From a checkpoint of a small mixture-of-experts model trained on Wikipedia.
Size: width 96, 18.9M parameters.
Experts: 96 experts in each of 13 layers, 48 SwiGLU neurons an expert, 4 picks a token, a sigmoid router.
Below are experts of layer 4 (counted from 0) of a mixture-of-experts language model. Rows are named gate (a neuron's input weights, with its number), up (a neuron's input weights, with its number) and show model dimensions 0-95. Each number is 128 + 32 x the weight over its row's rms, rounded and kept within 0 to 255. Numbers have three digits each.
Before each expert's rows: a language model's description of what the expert responds to. This comes from a sample of Wikipedia text that the model never trained on.

# expert 59
What it handles: List and table markers. Line-initial hyphens in bulleted lists (- Born:, - Died:), table pipes, section equals signs, and "for" in award names such as Award for Excellence.
gate0:149131053130143142161104167137152109085124104163164122122137168115166125184094059193135133094098164147120107121122190173042117163139134155137120111191115110108142111177147136123128063102149133094050108084134161119067089112112140098126133082112163142128110144107164099135139157102175135067
up0:110178184148164125144150142132099081189138134084161120135092137151094125080118116070123186149105041071090054097120147092172133126135141148109122155101088113129099154108139104168115142177134169181133091141152110147133095157097120169151133152152068089131129162141104084094141197145128167171

# expert 50
What it handles: Space before numbers. A bare space token just before a number or year, as in age of 18, in 1955, and in table cells.
gate0:157136116125065152082158118151116129141109076110166118132138105116171132082087124176113096144099087126135087182125174141156102137153074140096102085163099054112170195130161112112130146130090169115047168171094087145156105187183139116146134137068132153164145159100140068149100112122160119145
up0:105125226145142211151097155200153141113107091103115126111150149104125094095098130163103088130122095089146074138159111133114158140174126177103098131152095096069101147146142063127137140117166140169097123157167091121095144216081116166146166161147065091122149153094139097140120130097111132137

# expert 49
What it handles: Work and office nouns. Head nouns for works, roles and institutions, and their final word pieces, as in film, album, office (In office), script, Animation.
gate1:078105154191097188101091118137134146137116205049138146208112134114128148129143155101132098109159161099119120138149117085117097143157150128129157136185113140144174099137100131179117119061078094136184097121167115202145141158115135097107076072149116136150077099115139108140167085161144080140
up1:126152120092110117154137144154041193144137129101083157155130074183171095130096140164109100110137110116125129170111062103094168136092099088136136092132130136109193069097135092162123046124124136120147155144085180175106107126192180120088118158198168132109114138121103143156120165114168109130

# expert 52
What it handles: Closing punctuation, word endings. Closing parentheses, quotes, braces and periods after a name or number, plus final suffixes like ics, is, ie, ico.
gate0:143118157146140123099078160096141127148080162117097096140152126148159159105118137158132182069125169159124127134198111147088127070128101139122139144146099075108155112113181248123115130150174110133129106091104055114126159145137142096113119145053128139123142161113112050094115167165139164069
up0:172145110102119170110155071153128109113132149125150113098144151202126107154140154101111068081147121116163125118067102121138091167122130115086050144137145184165105163141112020124109147161090149129171135160124151161046100134109092167094140129109095144092112106172109158127164097133114152190

# expert 43
What it handles: People, roles and nationalities. Nouns and suffixes for people, roles and origins, such as woman, guitarist, American, British, champion, and adjective endings like -ical, -ic.
gate1:136146143124124171101136156095185107135121145122153113084106157109155095150121116135127149175077182128186148082158145132119084088121144156172169137178092146092131082156156119168139106137188132120088080154145196089183070056088132121147114126149171071131168094092104112140068143151096140079
up1:132172112062089126111090151151147064064192099099135129132119123115095105135146097126079152150115129174121098156159075132141125138140128134095118128156114167103133154209109058111109143095117147102155207110150145106151106118094151173135034124164138165119163079144180116185127154132120088109

# expert 40
What it handles: Coordinators and commas. Commas and coordinating conjunctions joining words or clauses, such as and, or, but, nor, until, while.
gate0:122075206109093093100126119131160115152175154132099169126116121135136119158156157087164121118136124127112150103095145119095129133121152141113188141126066138097174100101069123129080068118206139145151127143089181092163152185079132106108169100106166080078173118157171103083100129135200151166
up0:122165069134082142126132098134153096103069069132098100144121150136088065116103119084175111146097138169144107197175106071182196119110134066138115073158159158142124139116160109100161153111071101146087149109146077102138132112104128158140114100167174173144149093096146134168171142093104111177

# expert 18
What it handles: Periods and endings. Periods, mostly sentence-final, also in abbreviations, initials and decimals (Henry W. Slocum, 27.00), plus section-heading == marks.
gate0:100059175069147147181110114158124163136111093129103129100148101134178153101142094170103150107118146089160125104160122138098204105173137180125127123157115209144220087144086103178152161119126091080110160147090123149156144152174125096101079117117084130092131134093110102177095147110124126092
up0:141137099106098116105138124082137118091162150125074112150089144127076131116146089122124112162121152123117142145084098096122064124128175113124143105128126095122072140141130089088151098095121165156141107051105196164102151188059177218167151121120155160142142162183148166113130068175125073099

# expert 12
What it handles: Field separators. Colons, semicolons, pipes and dashes separating labels from values in infoboxes, lists and tables, e.g. Label: Columbia, Director);, Democratic |.
gate0:119182139113156127093152147086104129127036112079201164199069110128111130117116099139150158121119161107207140113114085143086159147127094156148170108122124206111102140106113158124157168139133168122142151147082128089101112141155143158160083169120149200145116188101123141075109111093146146104
up0:133065111156141140083126106189159066066104122150101181079106111116131200106095189126118099148149148086157140169160087116095147145079160171200140136153124157166136133138133115158130121075075116069132172173142133151113073109115119163113127116125156114115113132126116074133151080150090088072

# expert 56
What it handles: Verbs and conjunctions. Auxiliary and main verbs after a subject, such as was, has, had, would, plus and, to, 's.
gate0:187150143094061121150113107170167183116104097155141040129141127123165124117161200145100125131167113096129145096121122210103155077111129117096115118074142105103174081110139166121150131066098086143145187168164109171111112138135139106160141104131131209116154100150075130112114121089112102106
up0:117124150105107172108068123128140121133144195113119126143189112147152103153158141183147163043135123107116111107097175160105143092124115118143138093112150156181138111107167086147146175053083105127152204064172100130144171089093160078138115118138117129107167143107171135192140161132128170070